config = dict(
    hidden_size=448,
    n_experts=16,
    experts_per_token=1,
    d_expert=256,
    d_shared_expert=0,
    router_score='sigmoid',
    normalize_top_k=False,
    routed_scale=2.0,
    balance_loss=0.00103,
    router_logit_norm=1.5,
    vocab_size=16384,
    tie_word_embeddings=True,
    optimizer='soap_variant',
    learning_rate=0.00178,
    max_steps=9491,
)
Below are experts of layer 8 (counted from 0) of a mixture-of-experts language model. Rows are named router (the router's row for the expert), down (a neuron's output weights, with its number) and show model dimensions 392-447. Each number is 500 + 25 x the weight over its row's rms, rounded and kept within 0 to 999. Numbers have three digits each.
After each expert's rows: a language model's description of what the expert responds to. This comes from a sample of Wikipedia text that the model never trained on.

# expert 4
router:507512482475494515494472518466548486475462462524455468451498491524518492486538499523502481527493501483515510511494542520508488472489470466508500509510457469481523513516
down0:465480488501497504497497575502501446506509480505492493494497473501528518494490479517474494520442499521544519470482454521501485484532507502507521470522499495463513506526
down1:543502512503499505523513546509517508548492498478499498489525481504508537507550494522560562527501433495490493508507492506488473501451488472460444496452481422546522490495
down2:475449514511513503479486514492490497500499488561493481529546541499485504481510471510558472461495518496499532539509495516496493511461521498522479528468495449528519496482
down3:516553545505501446463564492481497501508544512522453481483509512474503501506508482533524499494500523523521505521525511509526448486482585433547533486491493494580490496559
down4:512492495478498537471514537473532470499499496459549515483506511495504517503451540493503475454470515520480537493513531477528513480498530471515472489509513520490545517530
down5:494478546527556511543454491498525536494501473498491510501474515496500493464473488501527475496493521511457522485534538504483491509534492512447480503498439565529483502504
down6:483456506496501499484513490542490541505456516484533451515499504481544482440473498535455487496515472493485500542519533510504512505505550518546469511501534513517528509447
down7:484481467501556496505482467492531499418492462496514500492486511528500461488503511541531494507496518502476493531479510485509499513505517513491521496502503669503499508540
down8:520486544495532492500477495484461519518530511495535495510503476533502536499539506450542506514475538503535504495488481538458488521515552472547513521486456484511522518482
down9:490510514495453546518505526519549435483502504479488518500511542495510517490459498499460500515438462542511493495498433487507464502494514515460520483514481453456558513491
down10:522506456510518479508505548491450513517512502507501514455507496504491465448502516537498510455522465503508495501464496475514498551508503467484497528520482484499487496499
down11:494498529502505492447503573525503516478499529526526572513518481465517507517509556511467473517503493522495491492512519491502511505478511508473516513496524511505518494503
down12:505497467488528504527453520545502496552509502497499469500507493491504481512507491534469521485487526503534474529416561494511535553571468522497508477513498503499481452438
Description: The word to and modals like can, would, may before verbs, plus word-initial fragments right after a quote mark, such as "h, "to.

# expert 10
router:471481509477492468506483474454476476536476496470531476494452523500486539475461502512484497509513495501510494476508504536504486473534503491521517511499494538537444469503
down0:490514510505511508514489492532470494479512511498484505496532498465498499502475555552504498509522505532487457539520486458492487490492422499533534506494505588487506513487
down1:489501430470510509502508478497506499506534469482477500510430482483455517525526495500501509502503479493487515541507456511519516502524486459489528532487489435498501520485
down2:514482469528499474511513527491471500460466456532460520532540502488543489523492510534470509517479485458494528503509501503498532513542520540491513496511498551504548496532
down3:509536473465501467509466485481507512523496512480497509507528487470494512479473448532510529560529487475518534506529511529484543515525555508501499525503498499519483484468
down4:519506492502475517486544519533493486486527508509500523490438494509529519513479539503509479524515482506480485477498502510513527481500506509486541500501492453498500481506
down5:521477506457465502503509496471458502496529504488454509500503497539464466506534501522511540506505462483459507518496502524519484538486475502516498492503508444477506528519
down6:483480503469522522493544546467478479509467511456516475487489508515490510476494509468498503534520509491488538483502545514509515545499506485503527503485527484502514536487
down7:465549460504494466541500472475520510502494503511501531506509539515464482542506447521481514486501484437489517509543496499544507493496515466546513460475454505480504482502
down8:468512560482487486514548509528537471446515529514498536517440547507503515473497511469575469503501489448511504471477498497489450544521486483476489544483507510518498520499
down9:484508523446496500490546529513471458491512496536485483508522478496531497525522524525495497507458495483506497499488541519483494470470475507514502458504505439491521484548
down10:507530554474552536498442476485473501530492529481501516505500508504486509492496527498527522470515459494515534478498502507491533496502466517484444489553515493489528545508
down11:517519500573504513486538478517506493496462530536501532489484530508492503500498474529538494502452494537508487494468557496500502501487475515482520484563488493515534490499
down12:500491494525503483465540540483555462508500525487531493528469487492512498438503495468523505467501514465525538475513455501525481519502528502496487541532531510469500501518
Description: Nouns for institutions and administrative units, such as University, County, Church, government, State, often after the, a or National.

# expert 3
router:471472470487471490443471535505513510508463521511541505476478467514504503550478460505484558504498499525480514492476482506457469531501546498493560499487560530497464494489
down0:490469508500513503492504493468499496480465516494426512489519510532516501507528498510523528518493508518453513456532536494479498463524489511528506445476501470555508493527
down1:473473469485524500524500482496511545518486545486472484490508495516509482546504435543503498527502528519514486524498461499540492506538508449423489543535498547502492479500
down2:487520461494472504503518474520511509485492490514473496523479532505461525510517464524493518457494460491484524497508565519491529480499503474507517531529487521490524468505
down3:500506522517471520476513500518497465465473494485492509477484527479487482514530498452496481483502533491458531525488511465503494503568475496513463500514418530509469530480
down4:505513500533488497519460508499498524527506489465501459494499459516527465504472521459440502474508497494483462522498523541477475501495463492468507508509451532485493559454
down5:464453490474503494494538516459516493470491538505496514499488498498533528497508492491501494500499510502502453478496488486497503526456527472522515468514509458496510470502
down6:509502508474496492522527441508508487491473495473489484557491482552501455520502464495516504512491501506475531491465483528509475488484518523525517542512513475481505521500
down7:466495460525503493501461488496474493496480499446530499489507495457505500449484501515493516477533511533500459518436470486457494469488464493518510509507502600544487442452
down8:524480545490505550512498499529531536500520479518505510518478462466516520489530493539497497428497525502511524492450508451481506481497491513498534473488522496520495513487
down9:487457522527496430492503498505500501514488496511498545492499472547454543505482533499493496508496511506484509491565551476502538453460549469512491509559455491502488475517
down10:500477500447516492505520524500453536507511485526525536521501462484461525505491504491556478470520497518483477498472488468500502523512509475516498481426502572513531508515
down11:481513490486426465543513483505533537546522458534501532518481485490497511527532475497503508509498496529514480487513477497482555485487468490544509499460515535513501474499
down12:512482537486519491500524475529532492539517488505510495459503543461555510498486514509514475455527570496478549501514537465457521497497464475518478466499519443498490477502
Description: Mid-word and final pieces of non-English names and words, such as ya, ki, ić, ini, in transliterated places and people.

# expert 7
router:526530490495484512496480474487454446502486501508502483498547509460507510501519486481481491480451480497535571555539519532466500479470527459488503471457512484496494499466
down0:524502514491530502505497500501481462483498447500564472479526548532469500502528473554478520500477491500540469504515470503492505481427442475504452493497480491479545474503
down1:515488517501526436447525500517474495486500539457502500487496524499501482535530488500475486475517508546516502542529484526530457499500484522505513496501463574499533495477
down2:525568481470500529538474515524492497512498541487493520513501485484495497519464467492541447501513493487492557561490483496518516493441511497507504522505474472495499488493
down3:481504503455547470536491473454498535556510493497511524539456501542561513566458513505468501481490536462489434479493580521499541515524490489543502496477474505492451497497
down4:496496554504514474530497510504496483502500492549498487495500507513513475534533501483539473509477480479524459534484448511508470536515529486512497497479500511507476494517
down5:510490520503519568480495507493491515468441545501473512466485501526475497500512518512475512534549528500517515480538466516500510494471466539456525452515464408463481527516
down6:520480489515490495484479518498537512500539547462483499493452501496472524470483470468542491554544493537516499494471482499537519512489485490471503559494479418503543488537
down7:477508457544515458512494487450433477480458490494462492437502494482492504522560542482482447500529517509467495485525527451530498503543491491478496523504499522523510535494
down8:492469486502503478497526518512532510534475516500434495485480520496494503514499479512506461488487535512500520522478487447531501502560457442479504482530492481507496507516
down9:504455524505515496496504508513506499532516502482496494492501487501483503496477518469495448478474538525468508496486498501511492524510451513521494503546532501494504524509
down10:514493524507472492477495501514490515488431500519500490472524447496488519490522513524499458541479503535487479484505489539498549473492500515481474532510506519502483469473
down11:502525496499452481488477501503494542501534514512483507502499503510501507522506497553534479487516528476518519487516490504451494481502546496510503488535493443502503470501
down12:506481520535517467498482490438573451463501501486515502447512490446503502485489505491522502465529480502440481514500495450504518502522460535460499486520505582486511495514
Description: Single capital letters and symbols inside codes and identifiers: asteroid designations, MPC · JPL, chemical SMILES/InChI strings, subscripts like _{.

# expert 13
router:487485503554544461484480492476511502531494538540489526546518504509491462487514520517517516515519478495496470474508468451511500548543514461521505538492520463501515493501
down0:537479487507521490481509491477447492498497536501532543506498557511521518522460492466524504511537495515510509509498428499466481513509469477487492505476467500496536492496
down1:508493492514542473495497502475499501502534489462522517524495509544454502458495510518510545494489491481519463503493536506507508511515515482470512495507505567491459476487
down2:532533483505523513473513492503461500485504500559518523497497507502509501495535497510491498512486503509517525515548487494551562485509506475472507491529515574512510503494
down3:482541526451511483481503500478512571502485512524471426532487498480473461536508480495498541474483499498551512529487494496440510537498569476537472474512490517513536564539
down4:496497483500476514504496492513500495510535513496514468513456529504506466532515523496488517511499519541529522473497512530506492537531529485469510504505503595520534492488
down5:506494496484489491503494478493445567497485508497507501559465534503478492491509489510504518478505493489522480512484510499495489500611538520464531506493509496524485507539
down6:503501545484513497487496504481458493522472524513480493500435519494482476497489505518477494474504506495511497531531481482507514509465511513480552462518513493515512544513
down7:481500495462539474504507511487474528482513504513495505526481481505483562468502521523489482479491501496516499508493479467524509506499531487483510493488507465552513473522
down8:515502518476491503475495502482441493482522509499479527508515484532486470510480505475548496473472487505486514537516444508474523506488496503448520495465481532453507522498
down9:477460497464486552473484484488498496490503492526488473483434494469502508497491527495495490506491518507491467537497433573509440480522499497415493484521524525528505498448
down10:476503528517497495495502502496504523473497508515555500488510521472479487519532512492521482500556476452506504481471500517503513519519510505510483501477505553495448509499
down11:488509496474502492461503534500531517505524504502505538528570496512517499469505470505519455508507509464505456504488491473478505450469472502495451553511483507480532487497
down12:497488499521544517482494508509501511523501547568437500516431498491507515499511518467475516517481456508450496499504498500526521503502464475474468492532499585505507514485
Description: Month names and decade or year tokens in date phrases, such as "in March", "From December 2006 to May", "the 1960s".

# expert 6
router:495474483505497440508548479527461488567513528538471529465496501487497501529520500480519497544468552471481510481475496484509547485531456506496476488519542460490523475498
down0:511470478431487527491518493499512543510492532498518473514510500513503514510528513479463495537494563462536482487496476531482460483506493519539483493547498505511501488486
down1:500510521501456497525457498471500498470543489522468493455527511517501524486523488502528478484498498508514511500533503492494454520505484469521486479429454516510499497550
down2:513507459517545528488471504557507500482495473478528505470465530490515510493459488507501483485520549520524508501494502509509490498491542500519482468494492486491508478521
down3:513481479549514496480519509487542513492501528483503503477503504505532551468472521500491494547512476498516508503478480473499485506509492457487471491503557489498500526482
down4:500502507489502564500478504501524525480504527503506478489492522523509451540519510501501540482464521513459466529501490483496509515505505516467499472512476326511505497499
down5:520501518491529476484486505519503485489496482535497504490461501514482535522489478533517434463522492511487468474507480502505481515555471475474559496485502564497495440441
down6:511479498514568520502464496482493532550527533519509560519501491441452529515546498540513511506499508518467536490513499535513503480514517435462496508499512461489511517489
down7:491482538445468448504513496467526527500532536494475554480442525482430503490552493494507537499469494537477531497495547500523481485488498523470518501515530458499481526509
down8:518473485508499514518481436489496511499527479484525510526491479496516494500523488514497520550525500498497488496498473499525472537446508501501498498482506486495555497505
down9:513485469487487504499501497487493506509480486507497435476485499498523463444476467503474502496512538493495475487538518480480507531501474496488528467494534571527549498501
down10:497489503501437482479553522480559507504529545542484512512486534493472450506527483461518491524494467502526531511504484539473492525496507505505515523496506420511569559513
down11:523503528510500496495557489522505428450502490455501523496495494507501553481483532520483520505474478439438466501512497496482482519525510572505499471509457557482513512482
down12:477501502484508475539489490448486490517452484510506506495503487493541450517507491523501530532520520507490516482499497525534527504482503536482467510483551532537517503497
Description: Line breaks, especially around section headings like ==See also== and after list items or table rows, plus wiki heading equals signs.

# expert 12
router:481523475508481504505504489479511494445487550505479520491507523519503488501535502471536511475521524490496504511458483479479537439521446430511470472462482480453524461491
down0:533471494505511446479554505513519491521509516510533493482511504500492514512547482539490489470502507556489563488469490484460490509508436487485522483492506455525461496512
down1:518478559486517495496522529528529490494490480508482505500495499520501537494522508521491509499447511499504525499492483528533511472493533501507491503493544573494465504521
down2:474494517496467465504483527503507469493489488485509496508466499516530487526533507487506455530502516541539509462456503488503493496477477494504531477475519435507499527498
down3:564451500518490510457492519444523491501514510487498503519468495524495503549520498516484479503516443472510488504541518490496495495484498464488538519509517525471479478457
down4:540463500490514453502503478495529521524510527465502507566519501481489498528496505507493504480543543450509498458535438500493472471468478492520477510512452496507502514486
down5:540504488471530504544484510472503500459503495513510530475500499507532491526495493518509496500479450441513482519516539469515480495499499489517498532501522549514507516506
down6:455514500503509512476511497526497500469470490539521545501499470431491534482493498458494521485509501481515548489500495515459501441513458475469487496478471518518483498461
down7:513501524531504477478501494524482520494526454508525474502500496491512523495518511505446515500478482512499503526504478529500538466459516541500527493503513569506452497524
down8:496513501486501464488489489515528502476521548497463484503461485530472501456505501508487505475541479507517516513490529511450490505512500483501502523494519503540496490545
down9:465522476494503501493499481576505449501505503499500526506493507479524499480503503481513510524501587514492499490452491503527530569505484503498482528490521505501525498499
down10:514500489518505534477492491501464487519489489499522496493535533536524464497472513478504487512511556525521500452497533488515518520508483492468444497517474548501554512520
down11:443511493485473517514521494530494485455545483516509478526498500506530500503458492497517505518498484497513547479487531499500509507502535510509564514507511583499478491459
down12:534487484490544516549501524500499462568479503484504496519493502499464551441479510503467479443514511446493492532502530521501501481474508507544487514543481468510434484486
Description: Past participles and adverbs after was, is or were, such as known as, used, released, made available, primarily.

# expert 2
router:507485552497485504506508534511529476499448461485505498476524495487524504479489539510482438494517507483478556503464453509499502454489504477563484478527481470502463481530
down0:499517506492521521484431523451482457502476455495481513515477505526468533426482511545466519506513471485506506522474534504496560512547513500513514516545476600499475523488
down1:519513491552500475496501551508517507497461463565527516455483494490513497524495515435483488536515505495512490480541498488484513500480500513496464502486516525480541512438
down2:505511493538447522494504513503515511517505539488503568489485495540535495473499492456483482509496519483513522471476552461504506492452487540499511480509511599518483509492
down3:533437496524496567491546501494530473523516510492581485507515525510496493531497489521511504506472515514485499482539494525499487495508522501497505494472489407485498465494
down4:454502516450486512486487535482497470488506479495475475519544519516489505494546493527466481508524551520497529461507460479520435523483502506470498486494508521495480535506
down5:539490535493507505506499497494479474526533481506472507529482515485496526504504513532507564484496545499492529467501475464461542499494456501527516498468473519504582498495
down6:509465523527485448489536487471536443453508474449464481529500509500487501509531497513487533505530560484529538506495531498498487526496490512487507485487480571485512522512
down7:466475500507446522493486492481519459456540457504480516523480514494500505467483482551498473525459505481468493484538476494508533495518516537519503519504498512492503547511
down8:542502467500500496495497534492562501489497502526488500490485472501501474511467496482500456472521455549499488454462521477468504517452525507522518483484507483505503504509
down9:492531465499518504520532424485498509494500491507519511497455538499509515439481499503500467500499529502475503481506439471475468497446495503469500453483446461517510486477
down10:513507508499504500512522530461483498543562550476498491472530495475506493461500518491497449504518498526445520501502535491549515510467483517493488511514502578482486504474
down11:493509475498487500534472454495493499551546465499484500504531526465483509482494514544530467511502578515499486483509527502514499492501490453544428493512488549505518547497
down12:518538534480474505494543515545503502503487500487502470557551482520494549524508500501524538500538498509480502535500532504490455511450485521526533502457527522587501429527
Description: Second word pieces after a single letter (p-op, P-ol, p-ac) and media terms like film, album, Best, song, Genre.

# expert 14
router:490489507487523526498522507533500527500500525502532509532518478525492498544469488508511534498509466511519483496534487522500469532509507538467512543514506534533512547506
down0:505498462477499525490510530504511487523496534498482505499519567554522563513476520504513498502507486504540470514514496486507519513507510502507566481516508549488478495546
down1:515505523502502506515492495502511461481508567456452551536500507514505536488530514531499496556504498519512481475515507504509504479475470502509475435513503510458534503497
down2:488511500463497559451516497502520509465501508486457472503517497498495486531486450477502504497501515513459526473522481531495514496514510465484497463498520490514476515499
down3:501472510534494456495470492529500505458562521546474527504486496476493474483512558482500513468501556476483543500532492499497504496515520480491477511520517479494506481499
down4:531494494475514520517501459513490566508498472456480507508509481527501522490526500506518478495520484499481466492494496509528508480519490495465477501514511508472503548482
down5:471551497458491488514497476530474526511511558542585532525514501545495498475463495506532503488484496481504478503491452480504468491496507498501546496517503541507497495521
down6:520470423530476500516532469514500559493516490529524499508508490483502496515472487526483504486489477501500472503515498520483478500504500493491499545517495519497500494487
down7:520483499496544499493506523498489479536522517493503559476496493480485459482479510480556503539522495485534526507515511532485479495541529537516505505485521531471512514529
down8:490500457437512520503513504510538501496483521459496510482555499503479498494503527422499505499463500499480471480526541498486496490526512460483483538498569433513507508535
down9:503473459466522510497500494477411459491488472506520485510536505506489503535448518483544515521510486511510506545509494504495492561504492507515517507519502583524515498481
down10:492472506500496499500476506496493487516501499463486480493499512485492468541471492518494457516566485517506496482519485499490497494530512475519483537458505454461542492501
down11:543511493488480480484529527511487520501450505497471498505494503424489506510505484496478492492505528445490509482483490451533504504510501502514505492513495493501511502549
down12:539490540477453467492464493504477503504432546459494518498512526500479506532496459474520510488489521494522476490509508509524509491471446510508503491518475510482501503536
Description: Very mixed tokens: clause-linking words like but, Thus, the, commas, table separators, and pieces of foreign names and words.

# expert 5
router:497518436500473467540495513507506488503519473498544497463508501490540450490489456484490455505511497531505498497483505503503493493470513479497509482488509495483517471486
down0:477485482517502482470484502505528465521470494500485546511539500500479499516518473487439551406507520536525508449472502517525490522506497545513512474507504460528518497477
down1:488500477524503490490496527538543482517479489509497505482498498496482497542511567502493522479545496477556501539491502503502470496508470490448467538498496483546534532545
down2:481501485484514453491551533505502501486498509483490462513485485494488497539470560499515516493488523496489508525504500504483505467523471517508499489465493499540516536468
down3:544520504472508518481545494495514500551505560495491503511505504491462502438532504537517503482453502511475513512490504498506519488519517505443498532477522563525494485491
down4:521522533542484497520495482441528529494505484500516516502492513480546517539497502506528443470501525500523575499499512501498473522487480499511527566492470427537526515539
down5:515497496488507495512523534482499458510512495498495487500515479517497531475504478497495521522450496447488559485479512432460466462569555483527513541520463508513455481461
down6:488482508483510502478541499472505470506525500518504488477487561523505499512483499487504513485494513496526543512490512483512549474474463502502486476527505508519535504510
down7:550496501498474497500561500551530532450477493496531526497504524489490501485500468436519485486488525500469475490521491486495451509492495511512502463509470496489459488520
down8:461508488494486506515511490503484494502504453551491501478530515485491488521515517444471457549488484533509508526490499504513541475490506504474484495524494533538526444503
down9:524513512496522508521527499524526489498493505538492505524525523474503502489496503457503520514523465496506498512472463551463531475534516510489488517478432508495480489543
down10:462530488502519495497555501510521495477511528535477500522553494531479509532515547533497512526535484510520495505519476486485493519480488488488495542550513476486499442558
down11:481519515542539489524527488454532500492506485534490486439520505497513473532515504511506468565523501500509486509551514496497514506491487451508503489477496493499532503534
down12:496505514511472477498459496499488520500548490460504526501528506533512460481498449485504541496511532502487462467478488486501499503549531533546507509482521558481489543503
Description: Prepositions like of, in, on, at, from, during after nouns or participles, as in "located in London", "a suburb of Dublin".

# expert 0
router:490487506485529520500524504538501530505509529507521508529523467528488499545476489507511535506508459515514480498535478517501471536518505539467501550519498535533517552506
down0:505476471511487493508441509468487514491485485491452509508530482466500533494541456473499510486475489473469525509460433511500499523498512494509524491500481498479505501470
down1:468508529530496447517508502462556500514539522485495501513549495511487476489503466537489509504485501499471465513484497508512487470514513542505462534508512621509489486531
down2:473507489505504520571501471498511507458495506474543522493540468491491491492499516460513501496520462508521494499518502479505496503504505487504494511462498465475495568498
down3:515576524542555520499426550512509475468503440511466569486517511552507522434520485503477492537499455500540485497513486485493486470521538491497484461489505471502498484543
down4:518490482479500503456465486502499466472482450469501527527475535523538509457485468496473505502481490502521538500528534508509503522548468495471484516473463503557496489529
down5:521521484501509466463512500510486483485508546507531480500462524497499513522516506494554528498468468538482490545480480516510529520512495499500478471493477546471493533538
down6:498470494500472497514499473482502489506460489519487508454471445480491475504452499541549512520481519516530511469507522501485503498486493489601490509491486386484514492517
down7:496495518526495498495501527467505498508528534499531483478505497535467481468447497450452519519526519515525528460552486495515504506498520480488508496477506453529485520487
down8:499496497526477536457509466534505573505470483514503513513501485516496494500527450484510489487499499468491483509534500486462469523507529535496486503520492482496500527508
down9:497448541480489529516441517512472510489493524483492494478536490512539502532478525494515445517524500520497495553493522517502471508521494483516484477524475501471505510490
down10:497526492483493491520507543481503500496515500488450521468508467498490525503499491489491453489508515499490507499486442500488464506521503515554524485487515352484551501514
down11:501481493488474484484515510507456483494503549482512450484499504479469460463468486500455510526514454512502495494508473508497484492487535503511458484507511491539540488510
down12:500518481503507516526502541425517508510539526485510454493498523522489519528494508533509505514474537485489513540535481504491477505457460507498550542538484575492469497517
Description: Table pipes, sports scores like 0–0; or 2–1, species-list equals signs, and common function words such as and, is, The.

# expert 1
router:460518529461490528474477522496471513500517485478502486473507508479493516525483529537515463521504549512529471542519487558458488542504499462482508507495490485503450493520
down0:494502516488504507530496438518497475502524480448503520454496470497540506541521459519512492481496459546533475455467508497471503536505504502503500482462484474568490485501
down1:525514485490450450524534545470505477491490458504506470520509499551493492518479520503503487514495462490504489485503504538540494542507498522502517495502514506505501469506
down2:531478556533481481513507456516507515453514565504518521494499516519478496491512503498478472460494467510494500498512450503503556494517490566513495468496501566529519490463
down3:508540523504496470517435500525499459514492528498505511508490516491569514480475515469521493500523490455460488511547476471538458488502528504531474477506533507499523512546
down4:486518436496505485499504490514554478492486489477480497489541478526498469492569472502498501519505506502516485541494483528490498512533509499492476526500507531491500459465
down5:503525511494492497478523500516506518470454556496471509497502510555532534551497473516477453563475477472497532501510495508537482461478485536509486518522532534497511540503
down6:484525495485517489480516505518494474558455520477431458519520454524515529503504496513502524468500504547482509490533488472499513455541559512493505505504473574518493528551
down7:472521491512541481495486483525465526575538472542473586550477524507469498502533483505473483534498493500488516483499504461437498495526525482498506511453519491506498501507
down8:558530510496514524465551496479489499468480491489527511502499536496473532546504523479468507513499532494509472500468495486497498515507467533477539499483479513574566505502
down9:480497535499494496494548487503500491474502493520511466525491488476530500460500484453475494501516507461499505503533500499448500494534520505487512557524472506490471453504
down10:486479521502533501502496493469479516570513538482490584496471533517501548485526446504464543503499534505477484453535515489515482540489504498474553466474471458515492511468
down11:466527538538501487505529550531485463501477434501505481494510506481475491511497500512502510491495501522517526502479500486424486513515474522510504479501501489497493458462
down12:515499449514496446469479473477479509503502471494485450508518507509470511509490489425509511486469497491544511487546489489564517493484441481487496494490498626483493528522
Description: Pipe separators and small numbers in wiki tables, especially election results and league standings, with headers like Votes, Candidate, %, Pld.

# expert 8
router:555518500530480454497481486492508483503562481483480488510471544475457517421491476453495506462491534482461465507468542499488531490469499504514506478514489502444489462461
down0:491506462497497485506527553496491526499483478515534489469517463506503544485451493530504505493528527500486510443498474508493480506493490461525532467537542481488492529488
down1:512497488528467502500517524495486483505554530496538479499491519517495497443506526492509508496499497511531480494479496495503465521513520465516487502499518483517490537517
down2:482514491506512534453478563514504500521502488489513519482500551498509488570486499442477532492463476494473503484479500504454487500498489481476459506514518484503512542496
down3:507493503491546521472500459423538499506449496511534501501483514497519443470507505497522498482522512492472543499505491535473505488445507542521453517489511416501467496510
down4:489508515501500522455516465535492508484495486518480501482501475505500483483504523498472508454502508522475537559519480500487468543513526510505465500517495503511512502554
down5:488502493507495512465472497543502548498502491500496473541519502496484519477515539468541551492527471516436474498455492485531537493475461482491495502474523492520522426513
down6:605483524492519484474470463496531523462499483544572530525461477505509517532498504503471494495508540528490505507486457528517508464494537515516508497529508501500503495507
down7:549464515498485485492489500500483496542500485479497442498486554506494499501504552534514530528523500545519472493492488487505504490486529483516514515495503501483487501453
down8:522495510501508486469501491503503516495511489515488504513535466497516521488546504555527495533451469504495542518500449506513507547484517500510589480465502448498472461504
down9:456500506476516485468463514527492520470506481524451503516511494506504499474494564466490494481484491479447502486484482487504486451512466519455509504522539456488539429468
down10:525470514507482494515475470553499504527474488476483477461504512546476539493508498518518540532482480525502528505535491499520528463533467485487500509487500504488490490511
down11:507500491511497473463516479501499450505513428475498471543432507531529501476522506500495480479494492465495479509499506527481466561498543534494463525487498476535468455518
down12:523477477486515521474494506514536537470504473503500563497528502503491492503495475530481424486456543542519496470536492500539505503475489531530477542502515488494503498513
Description: Middle or final pieces of uncommon words and proper names, such as L-ough-borough, G-ow-ans, hall-uc-inations, phil-os-opher.

# expert 9
router:520504461486497486530510515518512535527532514462476507499480563499513496489508477500478485525481487463524561506501468475528529512471506496482516449532506510517523465500
down0:500566512516480515491495512511479506498513537497542520503470534472495492485511523487496497484475464502496494482470522477481479495542463491481511518507482405502476499469
down1:491503492470501495502499517513474487495503506478471454508462509437543476501502497512469505472511486446455436597542525465523504522499520490512515508513489453502522491539
down2:507467509507515487486523510500489516444522508484538503549484528509498483482505519511508477507489503487501510480505503514499478487536530500511472490476473487527544517460
down3:513484467523550501512544501497495506536491509486489522483536482515504523506494515479521549486478495499557513488535502518492484502520547495597562452510515514511539484479
down4:472554518491513527533517488490484503520481500486491538499502504476504531459511501450500524505497456499537513458511474524555500508496461507487510464519543473488499524480
down5:541506524513538467544480484529530501564505502454495501451509468534517497496496497500481503536485498506499479503496501543495551474500491521472502524453464544508500486467
down6:484501474517510471492475548510453541555501493491518499470548498443519490508553503505542544557494499515519494483489501546477518481558498505494495504494500513502472520510
down7:496501493450443494501521533541502525517548449523504501519532487495519492482499516513503510442502495494523498439521454523505555469512514526486532539422498520477528537495
down8:491519495494511492524451515474482536502545569484513497497462483501502531514502526496519488515505497479499510508522510487525509499501490524494490498506533472506502474500
down9:495516498489499490488520509485476481490530492507481474496509500555507493422477558492492509554452503543492430520537478459505536475474494510536553504526507550517511499475
down10:470483521515493478522485515493494494474513505457504532448517469527502506510483489517473518535484483461483515481519514493509497535489525508497451484537499595423495471495
down11:512518493500489510571530505447487497516525531465519502517477470496470480514500500500494469506512547504509526456524441489494490494482513520496512479551482671516494507528
down12:503550508460504517435445498479478476565498519519497496521500494516497487482499524481502496487471526486511535509498456496532552518536446516475446513494476493506499494466
Description: Possessive pronouns and articles before nouns, mostly his, her, their, its, 's, the, a, in biographical narrative like "his career".

# expert 11
router:476498485539499496497501511502509493464501459503493513530443544473479516466517495514438514466523501499509489477503520467509517494502517537461528469517518488498529477505
down0:473466511535485519497533507479487504503488511536495513456536542492498516498507466510454461516475440527551505497462492534527484494497532528525492507501532516440500536501
down1:497556517493473500541510510530485500472532475503531502502491492470492489553486471557507472497508479491492503477552458464463491483504448504548475507550449533556502524498
down2:511533495505502511481490491487503505510481542526507499484546476516518513525501502498506528518528504483553468543558485459526490565500490454514500500467498544500504527502
down3:505512505553492503511488506503502527529499494505500479452475601509523476472498526505525491529502461503483494507491487509479510508502470493544491515501497556526545498493
down4:506469487498515532458501475475499503510500550481501511505516503526502514473455479496532497502543474492510500451501509490504497542444503502530504480523498486492532478475
down5:502502491485524487510501490539513499468457508496504559507530496490527460500521497499487465517506496517449553486495515533510527516531489507528485525548514482496503542510
down6:511500487485508523498493515487517520472462504546527467514535470493510473501526514516545482482490505498480529561521461463517500475489508450557524491458481462505478495511
down7:455473517500497497517543479462522467535486505431497514474483499548514461498473543487511512507552477507538507476508497492508539485457519511470496516525520474478475498512
down8:508503525486477496493496491493507516510549449466413463498487472459496510503469481470480518499481517510515501509514482487509556468511516530510500461498474478547519499528
down9:509522507542517529545496515511500489507517528468506508502497501438510523417480485555445506487487520476463490479473477528514481440497500463491486515496516493509485508492
down10:514547506484537490473514430476491518477497492499493532478476550474472498517497512501508465520459504533480495515416466455511457528497482524526477499494530500520488499500
down11:483489509425456454508506513501466509567493560500518498499506471500522534504491493535506495534466492490560492480495513468498501478515493504536498520497477501502484525522
down12:504513455526485511444468515491496471498490493484500505510467518480514540517503500556470455528481522498514516476511484502499519536566488544473509500514514486462536487476
Description: First pieces of split words and foreign names, such as Am, Ar, Ab, Ag, un, dis, sub, e.g. Amanda, Aleppo, abundant.